Weights of a small mixture-of-experts language model, trained from scratch on English Wikipedia.
Size: 12 layers, width 128, vocabulary 2048.
Experts: 24 experts in each of 12 layers, 128 clamped SwiGLU neurons an expert, a softmax router.
Training: a variant of Adam for the experts, 230M tokens, 3508 steps.
Below are experts of layer 7 (counted from 0) of a mixture-of-experts language model. Rows are named router (the router's row for the expert), gate (a neuron's input weights, with its number), up (a neuron's input weights, with its number) and show model dimensions 0-127. Each number is 50 + 15 x the weight over its row's rms, rounded and kept within 0 to 99.
After each expert's rows: a language model's description of what the expert responds to; "mostly gets" lists some tokens that are sent to it at least half of the time. This comes from a sample of Wikipedia text that the model never trained on.

# expert 7
router:59 53 55 58 58 36 43 50 41 58 53 59 59 34 50 43 68 57 48 41 63 76 44 23 59 62 64 56 46 45 47 61 54 50 70 35 55 60 42 44 59 52 25 69 56 41 41 32 27 46 28 22 40 46 60 69 56 48 55 37 31 29 37 56 35 70 48 47 34 34 40 44 62 57 72 34 56 45 43 71 58 82 54 29 64 31 68 41 99 33 52 59 58 56 73 31 35 25 29 30 38 52 71 68 51 51 40 57 24 33 57 40 81 96 67 50 72 52 21 67 33 55 38 58 62 54 40 51
gate0:65 40 38 30 62 49 36 44 59 31 43 46 53 52 53 72 44 56 36 28 50 59 47 58 69 66 58 00 22 58 39 47 51 74 53 79 44 42 68 70 31 74 33 46 68 74 60 40 39 64 48 58 61 71 58 32 69 59 61 72 37 64 63 32 62 30 52 65 34 57 43 64 41 63 68 44 81 57 47 59 61 86 47 57 34 78 41 37 50 82 43 61 36 63 60 48 49 54 30 44 52 39 46 37 65 19 36 65 49 51 35 51 71 22 69 34 61 64 36 28 58 56 60 54 60 39 43 62
up0:55 72 38 59 69 70 36 22 57 74 38 42 43 47 58 61 51 57 58 42 33 24 80 52 56 22 36 44 72 57 42 46 61 43 39 51 21 49 46 37 57 81 29 44 86 46 72 38 59 46 31 48 54 62 40 63 55 45 56 62 66 58 54 53 68 39 43 88 58 68 54 29 68 55 63 75 58 36 52 28 65 48 74 65 59 64 44 36 39 62 25 49 39 63 64 49 53 49 43 79 42 27 43 64 62 54 24 74 62 49 69 59 48 34 47 23 29 50 51 29 58 53 51 54 19 58 19 47
Description: Number tokens in tables, dates and measurements, such as 19 in years, score cells, coordinates, population counts.
mostly gets: " 0", " se", " 2", " 19", " 6", " 3"

# expert 11
router:66 18 40 66 46 40 45 64 56 53 40 36 58 70 61 44 48 82 72 49 56 56 42 44 34 55 44 43 70 82 34 56 44 64 74 19 41 25 43 50 41 56 20 26 70 50 35 63 62 69 46 51 57 43 62 54 48 35 40 31 50 30 44 11 47 56 60 66 62 67 50 49 49 50 34 48 37 72 25 60 36 30 51 79 75 47 38 50 67 54 56 74 55 31 37 67 68 46 25 53 47 73 41 64 41 65 56 61 30 66 54 48 26 39 56 66 85 52 71 50 84 40 67 55 56 55 44 43
gate0:65 44 62 40 34 55 56 47 57 65 39 42 74 40 35 25 47 49 49 52 28 47 50 57 31 36 81 31 47 56 47 45 30 43 50 36 70 51 51 39 50 45 51 24 64 35 12 66 39 31 73 70 71 46 25 25 48 67 79 44 26 56 35 68 51 49 40 72 38 25 33 92 42 57 74 49 57 62 64 54 43 54 28 47 52 53 52 65 68 42 55 43 40 52 38 64 24 62 54 43 58 53 37 25 59 43 58 45 34 50 37 62 29 51 50 68 57 08 52 46 64 50 33 39 67 10 63 56
up0:61 48 70 56 31 51 45 80 47 32 37 79 85 38 48 36 27 47 51 44 49 71 49 58 34 47 55 56 23 75 44 67 44 81 43 46 65 26 44 31 56 28 71 64 88 40 51 52 38 09 55 85 49 51 38 60 50 54 67 66 59 73 63 58 43 50 45 51 61 48 39 67 38 54 64 53 52 71 58 57 48 67 39 46 41 52 52 59 54 77 59 63 58 58 44 80 37 72 44 65 46 39 64 39 83 51 39 62 43 46 49 40 39 37 54 54 67 54 75 43 68 68 27 72 49 15 45 47
Description: Hyphens in compounds and list dashes, line breaks in lists and infoboxes, letter F/f pieces, and LaTeX braces.
mostly gets: " F", " f", "-", " high", "f", "\\"

# expert 19
router:42 37 36 43 35 63 42 38 71 34 43 35 47 66 53 47 61 54 53 62 68 56 37 58 63 35 74 41 59 85 26 16 49 36 44 34 71 40 41 11 42 43 44 67 68 51 52 43 45 67 26 57 44 35 46 74 32 76 31 37 50 51 45 51 53 42 43 43 67 69 52 59 36 45 52 88 61 46 67 39 50 45 66 72 53 58 37 28 28 38 64 80 77 64 54 40 34 54 41 58 40 36 29 36 72 29 47 43 74 63 36 36 13 47 79 53 54 66 66 55 43 46 50 66 33 44 64 47
gate0:44 73 67 61 51 50 48 53 43 39 69 63 87 62 71 64 65 63 52 38 58 39 82 63 57 31 52 42 35 38 52 72 35 23 49 26 36 50 24 69 56 62 38 64 64 63 50 50 44 82 35 85 34 56 40 54 30 49 59 45 51 41 66 49 58 66 54 74 50 42 50 42 43 75 61 43 55 68 60 61 54 62 27 35 58 42 34 28 56 42 24 38 48 80 51 72 33 52 43 53 27 43 48 28 35 32 57 62 61 19 43 32 43 89 71 76 51 74 44 45 71 61 53 39 47 40 53 39
up0:53 59 50 39 35 16 54 48 41 58 40 38 62 40 72 51 78 53 46 63 27 24 72 28 83 28 81 58 21 39 62 38 36 40 77 41 54 36 22 55 48 59 30 65 68 52 73 56 58 63 39 75 69 62 30 52 28 50 62 56 57 28 59 55 46 79 42 55 48 47 46 60 54 76 66 31 67 60 71 58 56 48 37 46 43 54 36 48 66 44 28 59 52 73 44 60 56 63 81 47 29 30 59 46 31 34 48 68 48 46 69 37 35 68 66 75 51 55 45 26 75 48 33 44 49 42 46 35
Description: Apostrophes in possessives like Men's and Collector's, plus final pieces of names and words like ville, mark, and content nouns.
mostly gets: " Mi", " player", " Championship", " home", " Art", " World"

# expert 4
router:47 67 73 35 51 63 57 60 40 16 53 45 20 97 38 65 52 49 52 82 59 56 53 63 54 51 15 82 27 26 65 56 53 47 41 61 60 19 66 55 43 60 62 69 65 54 40 67 58 56 63 46 26 58 65 50 37 67 54 40 59 38 60 89 52 39 29 61 61 37 41 36 36 56 50 28 82 66 43 48 45 70 56 36 64 44 50 51 41 48 40 29 57 16 56 20 54 52 84 43 57 50 39 56 43 46 72 52 38 37 44 27 33 37 49 45 58 49 51 60 60 59 54 49 72 34 52 38
gate0:60 65 37 56 53 51 48 72 27 28 46 72 31 42 60 45 37 45 40 44 47 63 82 68 42 25 29 78 32 58 41 39 56 79 29 58 44 61 68 14 58 55 43 49 72 31 54 34 30 28 75 52 41 28 47 40 60 46 58 47 99 46 09 74 45 50 49 27 53 43 45 74 48 45 48 62 31 65 42 65 54 45 49 57 30 67 46 35 46 35 29 52 56 58 47 58 14 37 50 66 44 50 32 42 71 46 40 59 37 45 18 50 55 54 47 71 60 33 53 49 34 47 29 48 57 42 53 58
up0:60 45 52 64 50 48 61 41 33 65 55 35 54 53 52 57 68 66 44 60 47 68 73 35 72 38 71 67 53 32 68 64 76 43 30 69 31 57 37 52 72 58 44 83 46 55 37 59 59 65 48 47 55 40 77 43 72 50 41 28 45 23 35 69 54 69 29 53 72 50 46 63 36 32 46 44 56 57 67 56 53 34 04 54 20 69 49 45 56 55 37 58 08 66 49 46 69 53 54 57 61 44 20 39 67 50 23 40 38 76 49 41 46 43 38 54 21 27 47 67 35 38 31 65 44 53 21 47
Description: Whole common nouns and word stems after articles or possessives, such as film, area, age, club, model, and room.
mostly gets: " film", " area", " show", " album", " use", " plan"

# expert 16
router:54 75 50 54 72 58 52 71 76 37 23 43 58 39 41 39 46 57 67 45 66 30 54 60 36 55 41 47 71 77 42 51 29 31 52 51 47 51 49 60 53 64 73 47 24 64 36 25 38 71 52 77 48 35 40 33 50 16 46 78 53 51 66 27 45 63 47 47 56 85 32 58 43 41 45 58 67 78 48 38 37 30 48 46 44 47 58 55 41 50 50 60 51 63 55 64 06 48 72 27 45 48 20 64 41 40 43 64 57 33 73 36 47 66 42 48 15 48 47 22 30 70 41 67 71 42 51 39
gate0:29 49 36 58 61 67 51 74 51 41 40 49 51 78 43 34 45 46 58 19 34 28 56 26 50 43 30 81 47 63 49 41 56 43 51 33 54 51 14 60 67 74 53 83 59 25 48 57 21 56 36 45 70 36 39 39 38 62 53 44 67 46 57 69 37 63 56 54 55 63 39 43 62 54 43 45 70 44 42 61 48 52 42 64 61 74 33 38 76 43 65 31 29 54 40 54 35 48 54 72 75 76 36 29 75 42 56 72 79 46 63 77 67 70 33 47 56 68 56 48 82 77 54 51 66 50 44 32
up0:28 45 40 56 31 55 23 52 53 37 58 34 60 61 60 44 50 02 52 42 27 28 57 08 25 51 15 57 56 57 53 38 73 42 71 64 34 48 48 52 32 43 35 63 58 26 39 79 38 67 59 29 45 34 56 40 44 32 55 36 75 58 60 75 59 58 68 53 72 36 58 56 48 64 22 54 65 33 53 57 37 63 33 32 40 63 30 31 82 62 28 48 48 50 38 57 42 41 46 48 66 66 49 23 41 51 56 53 45 29 43 62 41 71 46 59 59 42 41 60 80 60 42 58 62 64 53 62
Description: Inner syllables such as al, im, ill, z, or in longer words, plus the word that, as in An-im-al, an-al-ysis, Rit-z.
mostly gets: " that", "tch", "iz", "Personal", " music", "view"

# expert 1
router:35 61 39 46 88 48 69 45 45 61 39 53 20 65 45 31 41 52 45 44 55 25 76 45 72 65 99 60 80 27 71 36 55 69 39 59 21 51 65 66 62 64 21 58 44 37 43 50 65 20 62 48 47 45 38 42 46 30 53 27 46 43 62 62 55 14 38 73 58 39 28 45 34 58 49 70 37 39 49 38 54 48 40 43 46 57 54 65 46 50 77 37 36 57 44 63 48 40 31 47 64 55 41 35 49 45 83 52 71 62 50 35 67 76 49 37 59 55 31 48 52 54 29 60 68 37 49 47
gate0:72 58 42 36 88 52 28 67 58 42 26 44 70 55 72 22 49 33 45 53 48 60 47 55 46 28 54 65 46 41 43 57 46 16 37 41 83 49 40 33 53 69 51 53 52 58 52 31 50 58 12 62 50 48 67 55 46 60 84 78 42 55 65 48 62 48 82 60 40 57 41 31 47 52 52 44 76 35 38 25 38 60 62 52 50 59 46 43 49 53 44 41 49 67 69 33 27 68 57 44 83 53 33 41 52 54 44 44 75 60 65 39 53 26 27 27 42 35 54 18 32 17 32 45 39 46 51 68
up0:77 52 47 43 71 45 40 75 53 49 42 46 50 62 44 39 28 29 48 68 28 53 46 56 55 51 43 47 48 52 66 51 47 44 36 32 69 40 86 50 39 68 45 27 46 54 50 36 44 45 21 62 52 67 71 38 71 37 60 62 09 71 59 70 33 63 78 62 53 65 33 34 39 53 37 62 74 46 41 25 51 50 57 38 48 56 41 57 63 63 33 72 27 40 47 46 62 60 70 64 66 67 18 40 69 55 36 32 68 47 78 58 32 18 73 34 71 53 45 48 24 51 53 48 47 80 72 57
Description: Bare space tokens and word-initial pieces starting split words, such as re, con, inter, assist, trans, often after the or a.
mostly gets: " re", " con", " ", " inter", " ma", " his"

# expert 20
router:40 75 67 41 34 69 55 50 62 85 57 50 37 33 37 41 33 48 43 31 45 49 33 63 64 49 31 60 56 50 01 46 63 65 72 39 60 24 22 51 40 38 73 55 50 71 73 37 41 59 50 46 50 53 64 61 42 46 59 27 53 59 39 36 25 68 37 46 40 47 38 47 56 40 71 61 81 31 47 79 60 69 71 56 33 48 38 41 45 42 60 33 61 48 48 48 63 44 83 47 78 34 58 50 30 60 85 38 65 58 45 59 50 69 63 84 39 57 72 52 50 39 49 57 51 49 35 27
gate0:62 62 50 47 55 66 55 42 56 27 89 36 16 38 66 50 33 56 48 61 69 67 50 59 48 52 30 57 27 58 50 82 42 45 58 57 27 52 47 56 88 57 51 49 28 69 70 33 30 36 32 36 40 41 52 34 42 81 40 49 44 58 50 78 16 59 62 42 59 47 45 58 52 81 48 36 28 52 42 70 54 60 62 61 41 56 58 59 86 41 51 59 37 24 55 58 61 37 68 48 27 28 35 62 32 56 35 39 69 41 58 78 38 56 22 51 43 35 52 51 51 59 87 48 51 45 61 50
up0:51 70 78 60 66 42 53 38 59 45 59 24 34 47 76 83 20 49 33 60 65 48 60 58 44 38 56 65 62 49 54 45 57 33 53 45 29 37 50 64 85 59 49 52 31 63 61 51 40 60 29 38 50 54 54 55 43 82 48 30 57 67 57 63 54 30 60 21 64 34 46 57 33 71 62 43 52 52 49 64 38 85 53 53 50 51 70 35 76 40 38 67 39 37 48 59 43 35 57 23 31 56 25 24 45 48 63 53 61 36 25 55 23 68 29 67 41 30 21 70 57 53 70 55 56 18 48 66
Description: Verb stems and pieces that take -ed or -ing next, such as defeat(ed), form(ed), recover(ed), plus U, m and minute marks.
mostly gets: " U", " work", " m", " form", " used", " play"

# expert 22
router:66 65 26 51 31 40 55 38 48 53 66 45 57 28 39 48 69 48 50 47 45 50 58 43 47 38 36 26 62 44 84 44 21 36 53 45 64 40 21 52 24 39 75 63 44 44 40 88 77 65 68 86 62 62 56 29 43 40 30 66 60 32 49 57 47 59 65 37 47 32 51 48 72 58 31 57 54 59 48 68 43 55 54 52 65 52 25 30 31 62 62 19 26 56 33 51 36 54 50 53 30 50 29 28 69 44 55 63 59 51 71 69 67 67 48 48 68 71 71 67 69 59 59 20 36 64 64 49
gate0:52 52 47 38 51 50 56 65 38 44 57 28 62 44 87 24 48 60 66 49 34 31 42 40 76 50 21 19 54 66 50 48 31 45 38 40 54 34 59 59 54 38 39 48 80 22 32 49 75 32 41 46 87 44 35 44 42 45 56 40 23 71 53 49 99 62 62 56 40 45 60 56 52 20 63 72 38 34 34 29 40 43 44 55 55 62 64 56 88 53 72 53 33 65 65 46 30 67 33 39 39 36 51 54 29 49 36 45 58 34 53 48 52 70 22 48 58 44 67 45 53 51 29 47 57 53 63 43
up0:59 56 60 70 37 80 61 48 25 55 47 62 33 56 93 59 55 53 61 43 34 35 46 62 91 51 24 66 46 62 50 34 35 49 35 35 61 35 60 43 41 61 42 45 47 65 55 39 53 42 43 38 58 36 47 50 31 32 51 41 36 79 54 60 71 44 49 58 52 54 77 61 59 46 64 57 53 41 38 16 35 48 56 50 42 71 55 62 67 57 44 45 39 51 52 55 44 76 39 38 57 43 73 40 50 38 24 26 54 37 76 18 62 40 48 55 79 36 84 65 24 31 71 59 60 23 82 43
Description: Capital consonants and consonant pieces in personal and foreign names, such as W, K, J, M, as in J(ános), Mc(Quarters), Sh-k-ilnyk.
mostly gets: " W", " K", " R", " w", " J", " Ja"

# expert 15
router:27 63 50 43 57 44 56 43 59 53 47 49 69 48 76 40 50 39 41 53 51 58 39 64 43 43 61 45 13 39 72 38 78 33 62 62 41 24 47 31 50 47 78 69 47 43 52 35 49 52 29 66 62 44 57 39 20 79 43 84 32 74 58 49 53 50 41 41 41 00 46 64 48 62 58 32 52 31 32 56 32 28 76 56 55 33 55 71 42 32 35 73 61 45 50 41 62 65 44 63 68 73 41 75 43 31 44 54 76 54 67 38 34 40 60 46 53 28 43 52 56 68 73 45 51 43 62 67
gate0:42 71 70 62 32 42 20 41 57 36 38 81 35 59 40 37 33 49 63 64 40 32 39 52 41 58 58 50 37 52 53 64 38 32 50 55 63 45 35 56 64 22 49 39 81 62 15 43 20 41 30 63 62 27 29 39 21 62 58 46 42 63 41 51 51 57 63 72 66 47 47 50 57 51 11 39 62 50 49 52 35 27 36 31 37 40 63 56 47 56 47 51 54 80 43 56 18 49 33 49 57 41 22 43 49 46 33 58 47 19 60 41 40 65 58 49 38 76 32 37 38 74 46 21 42 41 33 81
up0:64 78 65 29 61 30 40 52 41 21 49 54 42 99 68 33 40 36 42 35 38 36 43 54 35 44 66 32 33 52 61 51 44 58 44 44 65 28 61 45 55 46 51 42 99 61 62 43 38 47 47 57 34 47 36 50 36 41 27 56 36 37 57 46 52 17 56 62 60 73 36 43 43 65 36 56 50 47 54 62 29 43 43 63 70 52 50 03 53 51 53 46 28 52 26 77 39 56 53 48 44 51 38 40 55 38 32 46 61 48 78 47 23 28 61 60 52 57 42 54 30 37 30 46 52 38 42 45
Description: Final word pieces and suffixes such as tion, ment, ce, ttle, plus nouns like area, part, state, and units like ft.
mostly gets: " tr", "tion", " end", " part", " state", " area"

# expert 10
router:22 28 49 36 55 49 29 44 12 42 41 49 53 43 41 54 44 42 51 55 67 57 40 34 77 60 43 41 47 45 72 55 60 57 63 72 62 46 52 55 47 19 30 52 42 51 34 45 17 44 63 59 57 48 72 58 62 64 60 78 31 36 32 46 52 41 37 60 41 43 56 57 75 38 15 66 23 55 38 33 43 26 64 50 39 65 47 31 82 28 47 47 31 42 62 47 47 75 57 59 41 45 66 45 55 57 40 83 35 40 32 72 59 87 35 34 50 34 30 50 71 33 84 48 37 54 58 50
gate0:67 46 37 45 53 63 44 62 44 44 56 35 75 57 36 31 56 42 64 24 30 41 55 60 29 40 49 46 27 36 50 57 50 44 57 60 37 65 48 39 69 61 55 46 49 31 45 54 63 69 29 54 60 21 29 32 47 53 43 50 61 53 15 56 52 32 79 72 35 57 53 41 40 65 58 68 61 36 58 70 43 55 60 47 41 45 59 34 35 35 63 51 62 65 25 30 15 27 55 66 82 77 53 62 33 40 62 29 66 24 28 58 53 19 81 71 73 35 48 57 47 52 43 42 50 14 24 58
up0:52 20 38 36 56 61 62 47 27 39 37 33 23 40 36 24 49 46 50 22 50 40 23 50 25 51 58 55 22 27 45 41 60 51 56 79 55 79 61 50 75 58 57 56 39 49 47 44 56 67 47 57 62 49 62 58 68 73 31 73 41 41 46 71 57 56 67 64 39 43 70 68 36 55 70 68 34 28 35 69 37 46 60 57 51 46 77 52 41 38 58 49 37 62 05 40 55 46 55 62 56 66 56 52 41 42 87 55 47 46 26 57 37 42 73 54 47 55 58 72 75 38 48 45 58 19 16 43
Description: Line breaks, section heading markers (==), the prepositions in, from and at, and word-initial C or c pieces, as in Juice C(rew).
mostly gets: " C", " from", " c", " in", " Ch", " d"

# expert 17
router:26 72 50 38 38 33 66 38 48 64 51 35 48 55 55 51 37 44 54 51 48 84 90 32 31 49 73 20 38 66 41 68 39 57 52 35 57 18 65 42 26 40 85 44 74 13 64 45 65 53 54 49 27 62 20 41 60 68 42 61 31 37 39 51 53 60 67 42 57 74 50 49 49 45 73 70 23 61 51 34 52 71 40 64 51 25 37 65 47 51 22 41 56 54 47 48 37 41 33 54 31 30 58 69 62 57 39 51 25 63 47 68 54 62 60 58 54 51 62 49 43 26 27 37 45 67 45 33
gate0:02 49 46 45 55 67 48 45 67 40 37 59 70 47 39 47 66 65 42 54 58 56 66 99 73 49 39 50 45 49 52 48 43 54 58 33 43 42 44 58 60 74 45 26 46 67 58 70 37 50 33 38 10 48 29 40 50 58 63 48 40 57 48 56 47 37 62 62 86 57 46 59 88 51 56 67 42 59 54 57 70 37 45 60 65 60 47 47 39 37 40 52 36 37 70 61 42 70 47 42 27 58 35 47 43 81 21 68 58 64 55 61 48 41 05 62 63 24 39 58 60 55 59 57 83 42 41 54
up0:21 42 50 50 45 69 60 23 54 26 79 38 34 57 31 44 57 71 47 47 51 53 48 57 71 48 19 60 58 43 54 45 50 42 56 32 43 38 54 38 59 68 41 24 28 40 30 53 59 42 28 37 07 37 27 51 49 60 44 49 55 56 49 72 57 40 59 64 64 54 61 64 56 62 44 44 43 53 62 46 64 36 35 73 73 49 23 44 18 40 45 66 44 40 78 59 37 66 59 14 35 68 33 54 54 52 17 62 64 52 61 66 46 24 31 38 48 28 39 31 42 58 46 49 92 32 42 55
Description: Single capital letters starting words or inside abbreviations and codes, such as B in Boxing, TUR, COVID, and blank lines before headings.
mostly gets: "B", "M", "D", "P", "L", " Th"

# expert 23
router:54 19 63 65 56 51 53 74 34 60 51 60 13 62 57 65 58 34 57 40 69 52 65 35 28 32 29 36 35 31 63 41 58 38 47 56 54 38 21 73 52 54 25 39 50 46 45 72 84 31 40 53 66 49 59 52 65 42 46 65 41 65 54 31 53 58 62 71 26 21 28 64 63 62 69 71 55 56 65 38 35 47 28 65 26 42 39 49 58 48 66 23 29 57 63 63 59 32 53 55 34 41 30 36 57 50 45 25 22 62 50 57 27 60 29 39 48 80 52 71 64 53 61 31 65 45 56 34
gate0:32 34 90 38 66 72 27 61 32 46 43 35 67 39 59 64 57 49 48 51 31 70 70 18 50 72 39 27 59 57 25 42 23 18 68 54 15 64 64 67 78 35 37 46 37 59 44 82 50 46 27 57 34 44 71 48 40 69 42 47 51 37 44 44 73 25 38 33 56 55 47 55 41 69 25 39 52 51 50 68 54 52 56 31 31 33 52 61 48 68 36 50 53 67 39 57 73 53 67 54 36 44 71 59 62 61 75 32 52 63 54 38 38 45 68 58 39 52 54 48 58 59 42 44 79 49 28 39
up0:19 46 66 60 45 45 35 33 41 77 44 28 72 13 60 40 40 58 52 79 27 54 51 60 48 50 34 55 64 64 27 63 38 52 59 60 38 72 52 55 63 33 37 38 48 42 55 44 60 38 23 52 21 46 52 54 38 47 42 39 66 54 49 21 35 52 44 42 72 67 66 39 56 64 23 68 80 67 66 74 61 37 61 28 22 53 64 52 42 59 75 49 50 52 56 50 74 66 59 58 29 81 60 56 32 63 54 46 59 44 55 63 54 74 44 54 15 40 39 32 66 50 49 32 65 68 20 43
Description: First syllable of words and names after a space, often capitalized, such as Po in Post town, Ba, Ma, Ca, co.
mostly gets: " co", " Ba", " Ma", " ca", " Ca", " Po"

# expert 2
router:36 62 38 40 53 23 67 61 63 70 32 66 58 50 55 45 67 88 30 60 39 50 52 59 32 56 53 39 65 41 33 37 46 57 48 57 56 52 59 39 63 38 41 44 79 39 62 77 32 47 57 36 35 62 47 76 60 34 60 53 79 51 67 64 45 30 70 48 53 45 80 51 48 44 40 19 35 84 45 39 50 37 47 59 25 49 19 88 73 44 56 65 64 26 49 55 49 41 28 61 86 54 58 46 45 61 35 64 55 51 36 67 48 67 63 43 60 57 55 61 20 21 51 32 34 61 32 48
gate0:44 68 29 85 69 78 59 63 56 51 79 51 26 80 38 72 46 51 66 59 65 66 47 54 45 28 54 33 55 72 36 45 66 42 34 43 74 33 36 30 24 77 59 42 61 39 59 16 32 48 46 33 31 46 72 65 68 52 50 59 42 60 63 60 46 37 58 34 33 64 49 52 86 68 40 37 67 30 28 40 75 65 47 49 48 49 65 34 57 40 38 45 30 51 68 65 33 44 40 74 43 61 44 33 43 39 27 77 47 59 59 65 58 52 49 17 43 40 54 64 58 58 50 67 57 54 61 49
up0:46 40 25 33 56 69 55 44 38 30 75 51 37 74 34 47 49 37 51 18 50 66 27 67 52 19 66 47 55 76 81 43 74 40 36 66 45 66 41 35 40 66 68 29 37 43 30 34 46 40 30 37 73 70 63 48 44 25 40 44 18 62 52 62 25 65 64 51 51 26 30 44 52 56 29 41 61 36 38 44 29 63 80 49 75 62 62 44 46 40 48 53 44 63 68 72 32 27 69 44 15 54 32 32 53 57 26 52 55 33 39 56 50 66 47 36 65 54 46 50 65 47 47 62 57 52 55 59
Description: Closing parentheses, opening parentheses, plural -s endings, years in tables, and capital I after "the", as in (aged 68), conditions, Iron.
mostly gets: ")", " I", "%", " (", " States", " Republic"

# expert 8
router:57 46 44 70 36 37 76 42 21 27 46 38 47 51 63 48 45 51 54 57 45 56 42 56 25 65 62 45 48 31 41 48 41 42 26 53 69 65 72 31 62 45 44 54 61 65 40 89 64 57 95 53 66 45 60 47 46 58 72 62 59 52 63 74 58 52 59 40 45 89 79 45 49 66 40 61 62 36 54 42 55 39 45 36 53 32 61 56 29 86 47 72 52 49 36 43 50 32 53 33 70 42 54 61 38 33 13 49 28 71 38 54 57 43 36 42 56 54 59 51 70 54 84 62 19 56 71 78
gate0:50 45 79 56 29 51 32 68 49 27 59 67 79 42 62 31 53 31 49 68 60 51 51 27 54 65 62 69 41 49 60 44 27 35 34 45 26 29 41 55 44 51 68 56 20 60 23 69 28 46 36 48 62 45 61 30 51 78 57 34 70 52 56 45 14 37 59 67 51 36 61 40 41 68 80 33 54 45 61 67 45 50 54 77 43 71 43 61 61 47 32 19 74 42 50 76 26 45 47 50 46 53 42 45 58 61 41 23 67 56 53 17 78 54 79 55 38 51 27 61 39 56 39 29 49 45 45 43
up0:57 27 92 51 56 57 50 67 50 52 51 60 56 51 45 43 63 62 30 70 44 57 41 46 73 52 73 52 46 66 49 25 06 35 36 52 43 30 52 62 38 65 45 57 45 45 40 26 37 72 34 70 65 58 54 39 65 70 39 31 37 45 41 32 23 33 59 57 60 52 36 34 58 60 62 46 77 32 51 55 23 61 63 83 59 65 44 46 61 60 37 35 54 44 29 77 45 32 58 75 66 32 46 44 57 62 60 24 55 61 86 46 67 54 54 74 27 62 55 74 57 32 50 41 74 44 51 36
Description: Commas after words and numbers, especially in dates and thousands, plus month names in dates and "),", as in October 2, 2005.
mostly gets: ",", "),", " –", " May", " November", " October"

# expert 21
router:47 55 44 48 57 70 31 58 38 76 52 47 73 72 72 63 19 34 31 61 55 31 63 29 67 37 46 69 60 50 17 60 50 68 68 54 25 89 72 71 59 56 35 40 32 46 57 34 60 57 54 78 50 57 41 42 31 40 36 60 71 51 30 41 50 16 56 37 50 63 63 29 54 26 45 61 49 70 71 51 44 51 41 41 34 69 49 20 71 44 62 67 58 62 64 70 40 76 56 39 51 60 45 36 50 50 49 49 81 46 44 58 48 37 54 27 33 28 56 42 51 37 61 79 35 32 45 42
gate0:60 56 50 60 37 60 64 51 57 59 67 68 66 67 35 44 69 63 59 45 43 56 38 74 67 61 68 45 41 72 56 42 49 30 39 63 69 50 15 49 77 79 39 44 66 50 43 72 21 31 37 48 62 33 45 68 63 59 70 43 61 50 56 49 47 63 99 50 52 43 47 69 74 43 54 37 64 25 48 47 61 85 84 51 49 54 73 68 62 47 46 32 34 24 32 30 29 40 40 61 58 34 23 52 40 40 63 61 49 62 73 63 31 65 40 43 46 64 28 56 48 57 37 36 64 65 52 59
up0:44 45 51 64 54 57 55 57 55 60 52 67 79 64 56 40 52 13 60 75 43 40 71 55 42 42 44 57 23 51 46 59 57 42 27 50 45 60 12 50 70 80 44 37 58 44 68 44 43 34 34 35 56 65 30 67 80 53 70 62 57 50 48 66 39 05 47 76 78 49 42 71 34 67 66 52 56 37 44 30 60 58 82 36 68 79 47 62 33 38 49 42 45 58 61 32 53 57 63 54 67 56 44 59 68 73 48 63 35 50 72 51 37 58 32 58 65 20 34 51 57 63 51 31 52 35 58 78
Description: Pipe cell separators in wiki tables, semicolons in lists, bullets, plus-minus signs, and the piece ic in words like Chicago.
mostly gets: " =", " it", "---|---|---|---|", " |", " −", " +"

# expert 18
router:43 50 42 27 31 24 25 52 63 41 43 52 47 12 33 72 38 44 38 50 73 45 36 62 57 59 73 43 74 52 62 50 22 43 57 42 50 65 56 68 70 40 57 60 49 48 53 69 78 57 56 45 83 54 57 51 31 71 22 54 27 44 73 68 33 36 31 48 40 72 49 52 55 55 39 52 57 62 34 39 80 54 78 20 73 71 55 71 45 69 39 35 38 62 65 37 48 38 46 39 70 51 46 39 44 43 42 63 33 43 63 82 63 32 39 51 56 36 49 58 48 43 09 39 37 47 48 72
gate0:48 39 84 60 62 34 27 45 72 55 72 30 73 50 68 40 41 53 60 54 55 46 50 38 61 57 35 31 62 58 49 47 47 64 44 69 62 54 51 51 52 49 47 34 68 47 48 73 38 85 03 57 52 62 61 47 55 75 75 47 34 69 45 65 42 46 53 50 60 48 42 61 53 62 52 46 25 38 63 15 47 14 29 34 52 35 60 72 41 62 45 60 72 64 44 83 60 74 64 41 39 75 47 57 45 27 66 40 41 42 57 58 85 57 71 67 57 70 58 31 64 55 55 27 44 30 42 48
up0:52 51 65 53 55 78 39 38 69 41 52 56 60 45 36 35 46 43 69 62 64 35 56 13 21 87 46 37 42 32 49 48 41 63 52 44 56 45 60 66 80 78 24 65 48 53 56 61 39 57 41 59 41 64 42 50 84 51 88 73 32 44 39 55 64 47 58 47 47 39 45 50 63 69 72 46 58 59 79 23 48 37 24 63 52 31 53 58 49 62 29 70 58 44 40 75 41 69 64 58 46 47 41 74 17 77 48 50 57 46 66 38 69 48 41 37 54 74 64 36 56 38 43 20 46 41 43 73
Description: Standalone s pieces, mostly plural endings and inner s in words, as in Missis-s-ippi, Profes-s-or, doctor-s, plus the prefix un.
mostly gets: " un", "ers", "s", " Un", " people", "i"